From a checkpoint of a small mixture-of-experts model trained on Wikipedia: vocabulary 38102.
Below are experts of layer 3 (counted from 0) of a mixture-of-experts language model. Rows are named router (the router's row for the expert), up (a neuron's input weights, with its number) and show model dimensions 48-95. Each number is 128 + 24 x the weight over its row's rms, rounded and kept within 0 to 255. Numbers have three digits each.
After each expert's rows: "mostly gets" lists some tokens that are sent to it at least half of the time; "comes after" lists some tokens at least twice as common just before its tokens as in all text. This comes from a sample of Wikipedia text that the model never trained on. Tokens count by the router's weight.

# expert 28
router:133107126113093117125164101113100104084153131125111126135120126093158126106077162142124115123152146107159122135106151132144139078150142112152080
up0:129126123137148149126098150157101131140137089135118147140131114116147123157137111127109115132113119165140116133127121109070108148125120120130101
up1:109132139149106141116113123068163134113119160085149111100109114105038131101144090113144130142176115148190163187118133118119114105131041098126115
up2:148095132141084105103123130131138144145112172065156126140161158110127106125164119116108155151152119128165103146150140125148123093120157121090120
up3:128130133129129082150117118191150110119113123168167116143186109161075118111162082154092109151127132108098160129116124142147167197136104168134121
up4:132142124083131133129158125159086144142147113119128115128120132163104139091131132136124122141096171073120139090103148141142129102091107127134143
up5:095141103169173141145122136096134116108160153136126122142108133152111130108136107113132127122103147107079132133154117117139123146131166139112157
up6:122144123125108146107154142109151129128170194128055142129131170127142137125103123135146109098144147115135112159136079159147143126116121141143129
up7:118138082120111086129126141130152108138131140123127137149176139109154103128108109125133150134107120138086133127100152161133118114176135126169095
up8:104162123145124111142108112156115119079131107131129140155150082137150155119133161125125145122125144084166120125182063137167157155130113157142161
up9:143125132122122108083109066149151102115133124123158150146117146059130100091135120127132158153125122128131130140104105055105073126113138124088122
up10:126169164069122115202121141157102115144135099124122119131161131127137116112118109150106116159108124170149129129148138128149109129150163092119146
up11:096120096079064101105108138144125102070136081103137120124112100109188139134167099184099133135088157140125161146117118082146129141150096147094098
up12:129149094142139121153154107133126130083181139134132128126147107171087111106135119162123128104092173151137123178082173155107159133124127141132105
up13:153148110137140124122128143154165108138115141168140111158094132114116130096132136087085147101138122111094112142123130092119101130161139115138144
up14:132127063136100104175117132125173136131116141129102094118122135134150093123152142136123139125089145145130120137126119123126164115156088084079166
up15:113106132132154110139135106129081125132122109136108115134134123119089095119117147091106133136176162159101085138120107139158125164124122152129146
up16:117116163103128152104137103129101135093158126157094133083140135106122119111114151093171139113126151108101187098102123138129124117126106147164126
up17:180142132109143146127129142145127147158154101151093112199074161128134143120152087136111148157147143150122148118109083135172125117135152149136141
up18:091105096132176182131120127133132152106154124160127138132104088099095099118129160081143160105151165146088133138165120122122133064079142143144099
mostly gets: "played ", "served ", "received ", "signed ", "published ", "produced "
comes after: "was ", "to ", "were ", "also ", "and ", "he "

# expert 13
router:163112178105152103141130126138153131174160149120100141115112132133146129097172177095099139092128141125134043077109134136120118123115149138172157
up31:136147158107113136076131150156110139140149105135125135136120149126074138085129213125132138123160105079095167100146173140124142129111155107120145
up32:074153154122146132116152136153121122102118112167136111106134157081148146135145144129139079126133123142086121134137101120145103085102114123146140
up33:126117164147086140119146161137127177122110097097113143161090130115105136097107091130174174150146127181151138121142123105076128142125121152101147
up34:111120138132151138103130136144142160111130151117067117153136099152110148133147115130087136134123124134106112152093134117094142128113139091129120
up35:111093108095119114135103137089100137150156131117118101130126144093135118130144170140126148113137091135130138157126139129125111144188148157106155
up36:117114160145132144148160108148124115085133137113145103127168130148078148112108116118190141185130098146103125143113133146121119136098100141136143
up37:159110150159095129151140149114140100098146143120153118130113129091167103124060129125155178122147152115139136120148090082136159164154136121149135
up38:126105088113127129141100157113130087109129113117161125151135134144139130117118094133083111127131104128081133143116137132116116142166139167101118
up39:170127158156100107116102091154108133117124127136092147124172154127122155120112140099134172100115099114135073130101141115092147133090139145143150
up40:114075147148121118151098151115124112172128131173098130087183182145132144120163124148152133087157159124116123125145177141099113163161067128133125
up41:148132167129122091133148117095127147104136104114125133096134134194150152146105089148138112135092137126116140142127101128119120120133153129128105
up42:124133152163112122161119126138114094127134139109092070145112125120122132163132116119117094103109107145087145134110098091127134151127153121161140
up43:089151167094137156112124114136166164130092140142117102178116101143130164120159123111103153114150117123142150114135141124132087133138127166149125
up44:163170116120128107135144160152158135140100103116138128131173102155102107131108106101133136129188103131131156147167136128115151143116138102101152
up45:135118121157103128142085116157038166105145117124152053116117105134096086132118101139121154103126120104116141140141088087121123166094138150095137
up46:139061114155130107164097093093162117123109117138177149100154111137138120162097109145111122169122098217145132133130150122140110107135138171095143
up47:164147090132114151140110206146130100119135129104125083108138157101118124058134077165127113148096138127122106138126139123111172108106107096125131
up48:120122082151139121122081129156101097130070147131117166164119178124141116158122132104048071168154139142106105101123107148132130148079106091145130
up49:136144149154113069138121138125102136122169112121153128147125172118135147074115171150137120144139070114110122101120097138142124130132115123095142
mostly gets: "such ", "including ", "did ", "above ", "especially ", "particularly "
comes after: ", ", "such ", "well ", "there ", "addition ", "which "

# expert 4
router:157123120138109136127106131137135144136085154149126112112162096175119167169166104123158128155109112137114150134169122144119101119115155169128115
up0:128179098135163182151152118134162088149125126133108128083106140079132130100131141119110107115122071136112128142102161142130146173120116130129145
up1:114160144129140140120152099089143132143104095132142138167150103121118130144156145104095159107114133133133125173110096146067169191150133113150130
up2:125136120094149114124133161108087156107129134115111141137136117122090168142113123169127135143147124125099161132141123113099148134128145116096073
up3:157123136124138117100132095104153121194151162133145134108100168113089174125079128153135119143120143141161136137111122132101123122089146110095135
up4:125121109137126096164158150124139115128116111096106098118174137148122119085107161124139133133114159133115127140115122159128133128107138136100125
up5:096128125097114128139129125162112076104108097131169100105113145146123143146124177125122093148129150128116161110143132132134126195123103121132145
up6:106095094122119175131154079139125133140120157177130130106113117089105139133109123139114131106174137123120112159095139077103097134146144116161115
up7:103125145159176065109131132111135146114106131091068114118121104101140135089129157129111130125147155104127123110112172154150111131115106119121124
up8:099136135116117145152158161091171117084182142132132075126113136131082136140107171158135108168131096143084157119156155097127123075098142107119104
up9:121161122141145140117123108126187140128163137127091093179132176161149125148119120148070122134090138112153112099090114127127147150122142106094109
up10:131131121120127112113099118133093132124115122145139120129099087092096129097110128147125117109129101091098076107148139124014085137125104100079146
up11:171066117123105081107132136124136095174104125141111131115104128149108152143134115158119141103157113145145134154120104128086120168133129094107096
up12:154119125152054195132120116111107147130127107110124132165088118169094103115121141150163128140123136132099132088150145136140160150119124109115122
up13:145153088123108178098168123143146137131142125087109177130109108153137090110179105086125135089149128065122132127111111133129098090135077123104144
up14:063123142143152094112112105127098138131153098068107162141111117157149144126104103119128095131106144122124123147132116147149146122134116109113150
up15:144127088148156138100138117125162133111136137104129137160148097112160159147108140160123140084146132103141104128147110157081122110111139098130106
up16:118166121105114095161169133134132132144148155162097083132122163124097103126143166134159122146142125151100138117135127151150218180125138098108122
up17:126117126105140116115138137117139136114121124154106091123092146126135124107128106116127163084168118043137102121131153141128108088150117096133128
up18:130113127134185122153114139125141098142145110138167061155115127124097155138109129167125102154160106073142098146130138151095152127134123126171140
mostly gets: ";", "Dec", "=", "also", ");", "%"
comes after: ")", ";", "|", ") ", ");", "com"

# expert 25
router:119115168067086134151095146144143122148174108118119143144144121186117099111122115133085147174131130163124174152116147151115179153115150154144123
up0:109126103131117173141111120110145159129128133137122089130103107085131124174120100152171112126162122095120140158140134131134162115137120145128169
up1:157139125124119125121099110142128109141113102148100200120150146125144119134144127102141109118123146146114143120141127110106121122157100135134127
up2:160086133097135134136132059132078159107129125137118103090090124176096122104141141112099096076100140115137102147147141136142136156090152109097166
up3:091120144146139105160134091129142141140081156151123129149120112127125180146097096132104078164128110116139095150131114144121134154165121133123119
up4:091113114097134149128113137164139143102138151137154156125123190094127164110074146131118101183165112135154123136108133129093130109135093144139103
up5:139144129115134149143147163117066169114113094104097084130136163115146111142134103112109127111090135163120151122157118121119140092110128137130117
up6:140117102166143111115127152151125140094110080121132125106137142100159120131117110138121120157140136113093156117107121162162147142112110078123114
up7:132122131151157099123118147168135095098106104114103134117131109156109131148129152140119133112144130138114113118200087140127143123152123128162102
up8:135076113156139132194159081153133115109131106115134155149143135154112105085121139143145124148154175132133122141139082108146131111152121156158118
up9:135129169133111153146147118106157143146113089126123118140118113159122129117141129132114112118159140091089092114187128141131114120124110132122158
up10:155172065124145169122149133173112118129147074117142092148148114099143161132147135141126142159170141134114123124145109147117110123125105096146093
up11:162132123154120121144106121155111181107153156112082123136108131161170163137147149144136101115123148131081134134104115112125153093120112104129165
up12:114127114097119070142128156138134143101124154135151142112090172130106120097119130120146131156150147129130133161121120093156144150145107143089170
up13:114164138142124142116126187214125146089072126128143134101129109147155122116144124102150104101144137143119106104128141155135129128112133172093137
up14:146108124130076111134099149137110131130123136123118087145107165128155143169092132135172125119105139154134116112132106097115099107103115150146123
up15:121166131141110128100116118106097131133135119118105103102109133128158116134146138129117128126139130126165159125117104115114125138174107141101224
up16:157095135130137169116132102113139118126141097138111119104152136144123163122142106118136101102092128138191139143143161086131112137118129102152129
up17:117134127085158099127097135107117137126098160112148123121122209105165099120124107130128130133174127129151086103124109128149116104142121114146124
up18:149154147157105132149118118121114067154143173131153142143128144157110125173111152110163126167132104130142110127133148114152158166135177134110109
mostly gets: "000 ", "100 ", "30 ", "34 ", "50 ", "40 "
comes after: "| ", ",", ".", ":", "–", "/ "

# expert 9
router:142109124115108101119148137125136130148082092135155104130121113090111116110120093120116085117110142139116098114129150113101099135093128081155112
up0:135092134128165141127145097123072100098161112094134145081112137105128147130126126125120126145126132073144149130146135125122152162134102101167125
up1:109185135141122141156138142144124182127091097115153109165120100123144117116146112100109145098129097100110177150096111121144104145126113134130105
up2:121095092121112133109128138141115150147176118108127132119154116134114107080116106120138149105070130157117133118103098122167109163136106175103137
up3:125144138122161108090124140140081142123146173123136106158128100092140136114107148156100135116122175149124095092140084099183122133104102111133080
up4:116136104102137144117132149136139116108137133153125113103136107125188121142101160104115146135141162152087138138144142113114133128140144086106116
up5:087133107147122192160124117154113122143128124087154120139160152107137111136117108105145130137126104143076128131131144148118089104065130132148111
up6:110126137142088153150132101129111131090115143129134127150133094146155129145151145107117111146150138119145127150104067139135096170187156110118139
up7:144095112103146098159131122159148153147123120129137074142114139133155160109144128099107123162100132120091127111127117107123125127118108158116146
up8:139120141143084155121092156141111104174154113121092122142137162107109177077117098090140122067084076093114125122110113118099099139139139130099096
up9:080120135115142077128135106090128138148112136097179107107139078139127141144110098171116130096140071123098143162121103142129108142144104103145150
up10:145151141140105107061105116114125128103097134149151130176131082119112168100112087123109099105141129128111140106122141137133133113059130134150132
up11:105125114146127128145117130141163136118143164131163132113138111105120140158131121138103092115105100116117125131170150079112119190125127123133109
up12:135174131139107137128115140117195170168131135120147158106118152152112106147154134157138109089117109147112129152109140128116111096176093130144149
up13:110136128138149144147129156101177151122159146093092101125173130136121139126149170139143134136146127112133137149144101106103115121161137134148113
up14:116138116126092122142162124102110165162134111140163136110146159144157119126162166158103128103131111167150116118106116084172091145096113118120154
up15:134126159123165118156088164136132147123109119164177117117123142129125149141109139122108147130131078118118151127144149081129121112091077148118135
up16:104141122130121115128137090153095156148099126127131132120118139094151152098108110092131142124119177089126126120136149123140130135116133107084158
up17:108157115094182164146132092130143079136148090091121125131157145146133119128121143124155108116149161150121143107146133141109130151113144136112118
up18:121103125152096111164155172102118156123108118180122120132085130121137124095121130110100134125112127113124099155150145169107125125142151128162140
mostly gets: "N ", "%; ", "′"
comes after: "″", "°", "% ", " ", ") ", "0 "

# expert 15
router:111132132182137121138136126139146125162138103111180065076143156113148124134095108143103149111160147128131125095091152178181165120132110113123132
up0:124127146112171130110144180191121143143171149118149128139125112203105133205143120114149123137130125118121146103113150117133089137135142134112128
up1:113155100131082146154084110100122128116118125144126175131088147146132097122150160124162152154161108153133120128148135123120157061106111152164135
up2:074126111056129135162118133119155119116155149127092089150169144118108126106133109119130112109137144104099090095070124148132129124194143104117129
up3:129118146113132149093178150130112122206154136101117109121127059116129138092157111091082130100102111133114097132105152131110105110121114085150140
up4:097123109154101140147155134126099122110164080214128118184151134136132118132103142114117132157094095114115149069197156131101151169132117164106116
up5:064141132122110131136133175122122066121129114132109130177080139111124135097145139153087124135117113094146156103113103070129177121165144105141147
up6:107135119105163122096137128096149167100161138122135129184094130142108091106090138137130117141176094111076109135170144122128114136126118114161076
up7:141131119125085133066119127151099134123128112119151103147131109127121136123130126159097147133141115087169080129112094127128106143128120113133113
up8:173208145123165080140118099093161123095124162095125126137129119161094098124119132136110128142118147096076136131118117205147104144078065104126100
up9:169137123145090161134112131092090144114115152121140146148116125153130126103162137146121120123089139133110126129110141146166113129118085117128129
up10:113102084118139150161132123114118132103142102127151134167128159140127100149125088140090134123154124086104126131148120122119160148103098153184147
up11:138097128154082126142129113121169120115133132140079114115141132171124131118133101138145139170101138126103151140141121097091132110087122169114132
up12:131149144105115171165132166110139112092117111155123111106119134129127148127112142143130117134129120101162139113107127116116093131125106146120120
up13:112170120160104132113102157091120125126153102124095122147124088139123165073159164087187144118176170123153084099107113157135117124109136146162127
up14:155144099056144135146124107152109102158106155104087112129102125111120154130108073062134111125171162147143116142117133126133086121173104126095112
up15:128097121127108129180129062121087134100177097148064134144108118141126114130119145106093107133142083143114129134171149106100153137099131103123125
up16:129153104089132103118125107109159131153103100185087113111133088119104151101156115151111137134073150128145162128099123109132109129124139174123168
up17:153133165079143122147139148139110081144134122106115123145106078095101175149151123139106180142116127086112122164127107174109151144115118147100102
up18:132165130149099104155124140136122156106092143142130116121129151134104073123119138137085129097135169092104156131103103112063150113128129158121126
mostly gets: "family ", "species ", "system ", "area ", "company ", "village "
comes after: "the ", "The ", "a ", "his ", "s ", "this "

# expert 7
router:119147101148130124140123117102075113102164097135120060143143148097142104135125112146097121163156095110152118116115145125151155152141155099125115
up0:158135132071106122129125119125106134125141108079131122101089132107103141142111126129123103121111130103107140114145112176103115144167146152116129
up1:189155139092143120134167142179109121127173134118162101151134135126108133146131119158157099140149102133166137132123089139139139112122161120107207
up2:112111108137112119128091127125097123127133143162137117088113073147142080150147119145138088081096124140099102135142094116176158118149117122147140
up3:087139137151135143128135138133079116094134078138142115090128133153091137148106157100134111122152134114085123122093127122133122151113114120125131
up4:114132090129126164182083164149134137117104124114134135116125141121160136105136108102144140138150167170135108135081163128133092135138105118152125
up5:123160162150136132139127115155179097162152135135130099123104116135116117142095124152113099151101107118127132100090135112182180168122092139140111
up6:114124100155119110144123174152103150114112114126139112123148107169129140139183120127159100141131138129170115163128155133139145158117128144143125
up7:113151114108153159149149121139180173124124173146136116119158116103166086128104110104149130094107140061133108116161119161162099149119112167127097
up8:130135111129119131109101143138103145110181148098139072155131109151141116118131132117158117155166091121123127129111151107158129148167102176123107
up9:128133178118119110153186161165161124138111127092111135107116130108105094132080143110127127144115100123122145098096102141119146135118114095111103
up10:116124094113098090130139111138134112082162105129120131120117127151090121123118178120119113143146160110095128086118106129139096144091132144156131
up11:137150118171116143073141185161119124122098134091141153135166117120132149136120090155069140145127103143133120154118167152098145082090111129170146
up12:133093196133153145133133074158117128153113169101135103148105093126111119131138123110130130095143119096136132157140168125098104129136105136175116
up13:175154158084149065143133161127119144103109110151151092109118137110160132135129104115119151176085124140152099114156128102074149143113119132135122
up14:112121140128133115134147095127134135132094144146121114098124130152129134081149159073093118142121138121104147126114139134132145128147152095128143
up15:112153141096106173118089105170107104072122139157128107122121134151095133131094130138126141137173119134114147121109133139135148100126149150135135
up16:147154112124136128175137134121109132146112128126138098140093134151170150134092152112130138164120112164139101089132122160145118122109087116132143
up17:132136106095133148111088146120119158099152093149131136118133148097070146078125129107147090124160149121118168103135123113120157096106132087135106
up18:127146158081086171116109146118134157112142178105119136105112147107115130121126132130159142110117129068103163120147125143119143132115099120130135
mostly gets: "military ", "social ", "Communist ", "railway ", "health ", "financial "
comes after: "the ", "a ", "and ", "of ", "The ", "s "

# expert 24
router:090116115132127125125101139115125140162089202099133138086123114163126163141109125125167140118124100148087131136136114113100108127119124149111141
up0:117137102117134109162138156154120138155114103134152104124129110116115146099106106084127104134150142137167150095131158101099117133151127124126101
up1:107146116125152123128126088131121130131123091125164114120126156122117089086113133153141147144114155110112128111170127136164088095137153117139130
up2:152127114156172133137106108130114172130133127137150069174141153115076100101147078115130142135140162146113169142100146106136102123126148120146159
up3:144150089126163109163102098137139118101164066101138120166114133104105109161093150127166123123108128116126132149128109142132105142151129134103149
up4:144122103157111150119160159121120156145118141134107095135123126131167115143128088103115119128082159133128131138128165117110096134105130099112126
up5:137098109166110127108136143115132153117130052101156126144096121141118138127129143130129109133090160146126128123134099133127153144169161137157123
up6:154123143180121121096134091113075110124112139170132148144128084103146160150171122123140135131114138087142075140095109120115112153115144152120168
up7:145178126110096153114064117136130174155133092135140087134103129094158092165146114112126123124145147091140151082123119114177135149143106123125115
up8:169129123155137125109121134135118100131085153133123143097133145148136163152181113128147153117112140129164093137130153151111144149108123138108133
up9:099100124135109127145140113132111132123140170121151132145118097148123143146159169138148141104161157102158145144148134094095121144108141087095137
up10:107126155116126144108136129158145173135155130183128105135120128162091089149102131129125131151117150158116153159117133077116122160153132093111150
up11:087145153156132134129136142150131125120131098149119128137089114162096133165110116138100116185151111184133141058119128126136107139116149106136138
up12:138149140119112145138104108129143152128119126140138139091088136098124114107141084125124124135112123085137112106138123126143143107125174144094110
up13:151158113123091151128110118108137100140115123118132124145118130117137134117127104152135181120122111129132143113193174115134084148130140119128121
up14:138114132154125125110122118097103124085141142111146096126080172120135136188119111114135101090115146137138134118139113120181115127152134143139113
up15:143088112127074132151132126110153105164114138139136102125131161112121130153111107117078074092161157158130132147120162101124164208153123174142134
up16:136112144153146108152129126096100118077140173129130128153127121135134089109157113140159130178110114108134105140138138130131137090132111118122187
up17:116121140108125172108135118124136146117105121115125128176067184122141142157095130116106157095143135148136153120127138140125139106119123143114136
up18:155106146122136121103134152111107159146142154141101121146132156104126117153144098122169158130162119148127106162110165128122158094091116142132095
mostly gets: "E", "Al", "I", "St", "He", "Ver"
comes after: "″", ", ", "- ", ": ", ". ", "\""

# expert 1
router:096130163084067154150129152111171134141094107166156162125103114091119105101106149118142144109078150122151142128118122146100071109141147115129118
up0:107149151192109148051128115118145136125156118142154068138144142117125119155142135114138105169116102176112157155147089139121145097137110089085143
up1:107118143129147134149164105146151137099134096132131126136120140142110100134126116136113121164139128107171121164119141118150139160117159150136106
up2:131119131129115173181127146140065137101137112156136126081143140112089133148126134106147146102143163084142143166135154159103107132119102137172127
up3:179142118127127115095165176164173113131106159126149119122155127118144174103143139114102101160140147104129154156121135129144142154150109123181152
up4:134115125155081127162105156132118111111135129132155138105126137120107092136145128172140104125123108122082116121111123126122138138127111135109127
up5:162146126133128121117119158085123083116108174113086129175137148110107131144192109119171144125110158084125131122167184117144128131141129144153089
up6:122151144173093184115165131076135127153150091102113102116098112111104131196138132144142093103145091161089112170128076131113146156137101147136145
up7:176109116082130103128171121130160136131155166110127119117135140172125123147065114133130109143126136174124096115103139109111155143119097135098149
up8:134108195153145158108129116119172115147129118122131128128065105100143140132162059153119132126142129118151142105147074154159132110100142108103125
up9:142105112147126124179151129102108101123167134090155121118144104145164141153131125134083125147118130116137114088171155124078153104122144157151138
up10:120097178123184150109159102143148110110127138131154107160110104151104107116111153086069118108171153153077123128129127143085164113156103116111151
up11:074123128153135135143145114136137147096115122130122121130123099130142105123181116110153195080135136113130129153097115131138159105132120120132096
up12:165156170107096112120120129193109132137107140133127093128127130089168145122147118105152131090103143147132138071144140155121147077167130122141097
up13:138124123121092106140093065109109117118162137133110083156132198100143146157116105122124108186153165133148131129116107133128082131096116079145148
up14:136128167114137120149156042137108140141149119150127103109134133080128119132122110122128113128133100155077101135151120128133148192118117132095141
up15:171142127070088128098089127130108127152121107113132094107146117145135141130086120121161131111100148123158109111107117145120137135121139156121116
up16:120159132126102110141117136103127165138140108145093086160106136132118133099165136145151131125153115124073119140124127112135113121104179166153138
up17:158176110129107109132088154154120127115096121171134124148076115136145141129175124131108139131119133151138135156127142147118141139134165128107142
up18:115151124148127120156157117141120157123172121114115094128122108091140128169138082101098136125107109159080119129084129107125155144120095149164095
mostly gets: "2 ", "5 ", "3 ", "4 ", "1 ", "6 "
comes after: "201", "200", "202", "–", "199", "| "

# expert 20
router:089148076177143148127176107133161090119153101109124076123113152104140117119069125143108126128175099113110112124087141162131115112122137103141109
up0:130133122149112154143148107133124110135139162153140112111110096131106113110115138105113083147108116103125137173113100133135104133122117092146131
up1:109134132128113098098116151107142126116141175100137138128132118141153168152178143148116155130104120119126125088152123116082126139127130119134115
up2:107113118148119168132139104118112113133118147088126129143110122163111135134116185121145162137112160076127159102121138098125130159102107165096098
up3:147192101155131159135119138163095091127129119125108118133109105138111140137130136109112127191131088104120103148114117126158112107151154134105148
up4:130136116144155119109111144106129092109144100092147166116104095121132119124115117134091157111107092109117132117147117139124118173141116160154122
up5:116092122169095115189116130115135170109095101090154088158127130126127146122152113160130129089137131128107097134143136081142122152096088077115143
up6:117162131107131119135148110132101111109169098119122142108106099111123135134159134125174157099079098137138091114132167185150128103105165090110128
up7:134148120109109162147121094087096130108112166138122133104134118127149108106101110135102146165142130120104089149066110099107088117078130148160114
up8:157121084112123140106110103133157100152112099105111137151128132093110100120135093084149153170081172139118103115182098115129158129118120144128156
up9:118106101154118109144156120131131106122166071138092133143144151151111115168126109085152109128143115102107133098152088158124094103190146101107143
up10:181164130150139140120105157120135161097156132135180143142099119117139154113126118123160131140077115148114138159120129126117112122132097164161158
up11:091146102152146150116183120106120158152124164110105131118100104115117137123125157159105123120125098125120134112160167124097117114155154167091117
up12:083099119162146098163123100120145132127116133065182147160159106170092130139122100121136124093179121096130107122139133120139126080123125089160147
up13:141141150129145114154114174084095139161139124089141105108119148125125123098144157183125168137116124146135123132126132142123144137121124126121114
up14:143103101131123119129118130122137077121127128122119147080107113122131135099108097112164140085106139103112126130087120094106076136127114149157164
up15:119126101125129128125178096171130168106119106111160076140098114123102165147103125152115124119110150099143123128121128096120104116166120112122118
up16:128126150095082176113092155137149105132098161142117097115113167114123182148135119121097131091117188093106153140150105139115112128073112155128112
up17:158082100169170094151130164186148146110166119125124103145110136140118132135097116131119133171117142095130163126116159103101131100152147136111104
up18:141065137111107115113092114170130155102136160159115073100155108127145082104064135148089103128119116150125082130153126168138116160134159116136161
mostly gets: "Personal ", "Candidate ", "Career ", "general ", "See ", "former "
comes after: "| ", "- ", "\n\n", "== ", "a ", "=="

# expert 21
router:084133143147131111137196125142109122176168143144158087185118146152159091086127122159096118138170085175090105138135134076146130137127138142134142
up0:139127103125107101104159185135096119150131111108123101144125154125133096170113136136136128118085116177171127153114090124170123132118124111145127
up1:111104161126143151126132100102134144117157133100147114101129135154126161148103122122069141122132118139131150123136098173140097126101147112135153
up2:138133127115132089148140114118120106160131146135127101150126148179109117127118106129139122119115118131143105125129110100159156102124143081196109
up3:128127132140167128132117113108096061122109105126160140132154110159113158105142143123139097127136159123112135114121095135121113112121136145155130
up4:110132110163107144135156158099182118128136121101085129186138138141103147119105109134152142166167085090126106108135122123131130090140147092109117
up5:151128123161157119101150118125133104082150187125120110128119094104148156098164125152163133137129166146148111122127100110109101182110133128117148
up6:177103150131131123128171078167125140171129022135116081096142130111109162130138106108132113137131130080177146084090133118131148144090175161156148
up7:082115101158104136130125146130085118125091130063136104113161126071161100177127086095142120126125135125131105135100166131089092166134122136173135
up8:106125134104176131102087121092108137131124100139179118132112094108084134076150140153180156113138105172133163137117140104117145164112125141119108
up9:135109095124179102136141115128098123144140166108078141123092126100107114159106126152126102130144129137090138123121174136096140148112141161152097
up10:150159140132102149152133085123082104126155114111157110126159123156117136117049125121118167122093108155068116124127109113119159138120140095128146
up11:096096129100148090099107142106097140131122123132062140094146152112135119106134136122143108103117172106155141125122172117120145157121161130134124
up12:148096130106108102119140118159124078146167097088066136130113148139127105161152158151120141121151115087120111089166125072099157121108123147138138
up13:156104162133118109089132097114136138144112119147119137128130111143103124089112165158100056088108124102124163156189076123108134123136095085138122
up14:162117116153078151142160148145132140131157106121148087130102168097109197140119151137119128113158177072173119126143133098118136154127215119116155
up15:121110171123123109107155146113128139121125154146117178099116109129143106158126163127149138117150097110089124144127154118126105175085131106149148
up16:156148101163166122135139112137136119182136137141158128149158083132128114094141121132151129163129133094197100141128152143111105153109146108132119
up17:144103101124126136130145127127176145125104100140127118125121109135114127120104117133159115093169148156069149126151142132150116121121137128112145
up18:126112140095102150112128129148147137097139149176135139142143150126154156153152120117088124137120130133101126084156097123148101113138097112159118
mostly gets: "first ", "York ", "second ", "First ", "French ", "German "
comes after: "the ", "New ", "The ", "his ", "s ", "a "

# expert 16
router:109129153141113132131103134162119118145170192154141117135108131140189157127160127153133121165113127107096175117135135099115130161089175143141140
up0:138126108131142110147112165155151128131126140143123083103101167095108118143108076138138101152106104112089102114151137128128138171161137108104127
up1:107118106129120140138123146139140118121165134120154138102138114147138159107172086116138138094123117112121118128106124124154170142116112159102163
up2:164128153172118169128122105102131103133121108152087120118169146146160145104128129108114133100112109094144102123127140150134180143114126168172150
up3:083138112159166085116120157133132128115118066140104150154175123131098156124105119115137142149154129139127145126117159130123104117119136093141144
up4:124089145131103182134142164140145109135146112116101169132086154130127169138102103170123101086152132126155127084131139155128137132146118162169113
up5:157122147142069107111133174096112120160133106126113125159138139099126126112149112167156117127189151161097145138135166145136133120157142145127145
up6:113149157153151090150136104147115134137100083135142162101114149116121106104123145111133081198145144146121104142148131113114089118157090160136113
up7:142138137121129162204104143170120132165124116126107104142142205088124142095135158156160093149150115123107126113118143130119122110116077111130126
up8:133158147113158112133168145120117142193127140151108125103189124146140159098100153141130133141161139154157115119210140131141137123096124117111126
up9:128081115114128154123125137125155129126101133102136095133113121157150108102130144118116108094119134134080120119098134086180127109137101139041117
up10:195113169138126137144122122119113134100064127137121097179151122126160120128131107109105117122151097122104111129138122085144106124091186107129137
up11:116152085094091104111154155061149119132115155153123137119097154112116143135140121126149184144111129113111139157142133131108135116119119129095150
up12:061127153121167076092170115127147125128134106147092113095153090122149127113155156128110137142082101165120115140108122125116081105136115146073136
up13:148118127099129110135120127086162127108123103152114137127112093133151124151089104144119082122111152159110083142138130092157092123139131155160144
up14:083104143116107135130132116148129129100151128119098118149145091133142109148094148089151124131131143121167111158086130113086113129128108126151116
up15:141146159060084104129131092147096106131081120151140102171123117163144133142099115150117157142128120147106119147148129120107107144125139096127113
up16:101151127136161114135108132101142148124121130127119080134120081142101156117147128111156114156090118167139148126126165109134130127103133162133156
up17:109145159123133114113128093116104141130120147178117129149140143098093134108118177145161148082134151117175113119129133128146128140075115126149118
up18:176124098146103140111128103174117127124117141113116130144112123110121138142125118168125116090112150130092161085120135136149120113139092170148133
mostly gets: "200", "197", "201", "202", "199", "195"
comes after: "(", "in ", ", ", "–", "In ", "| "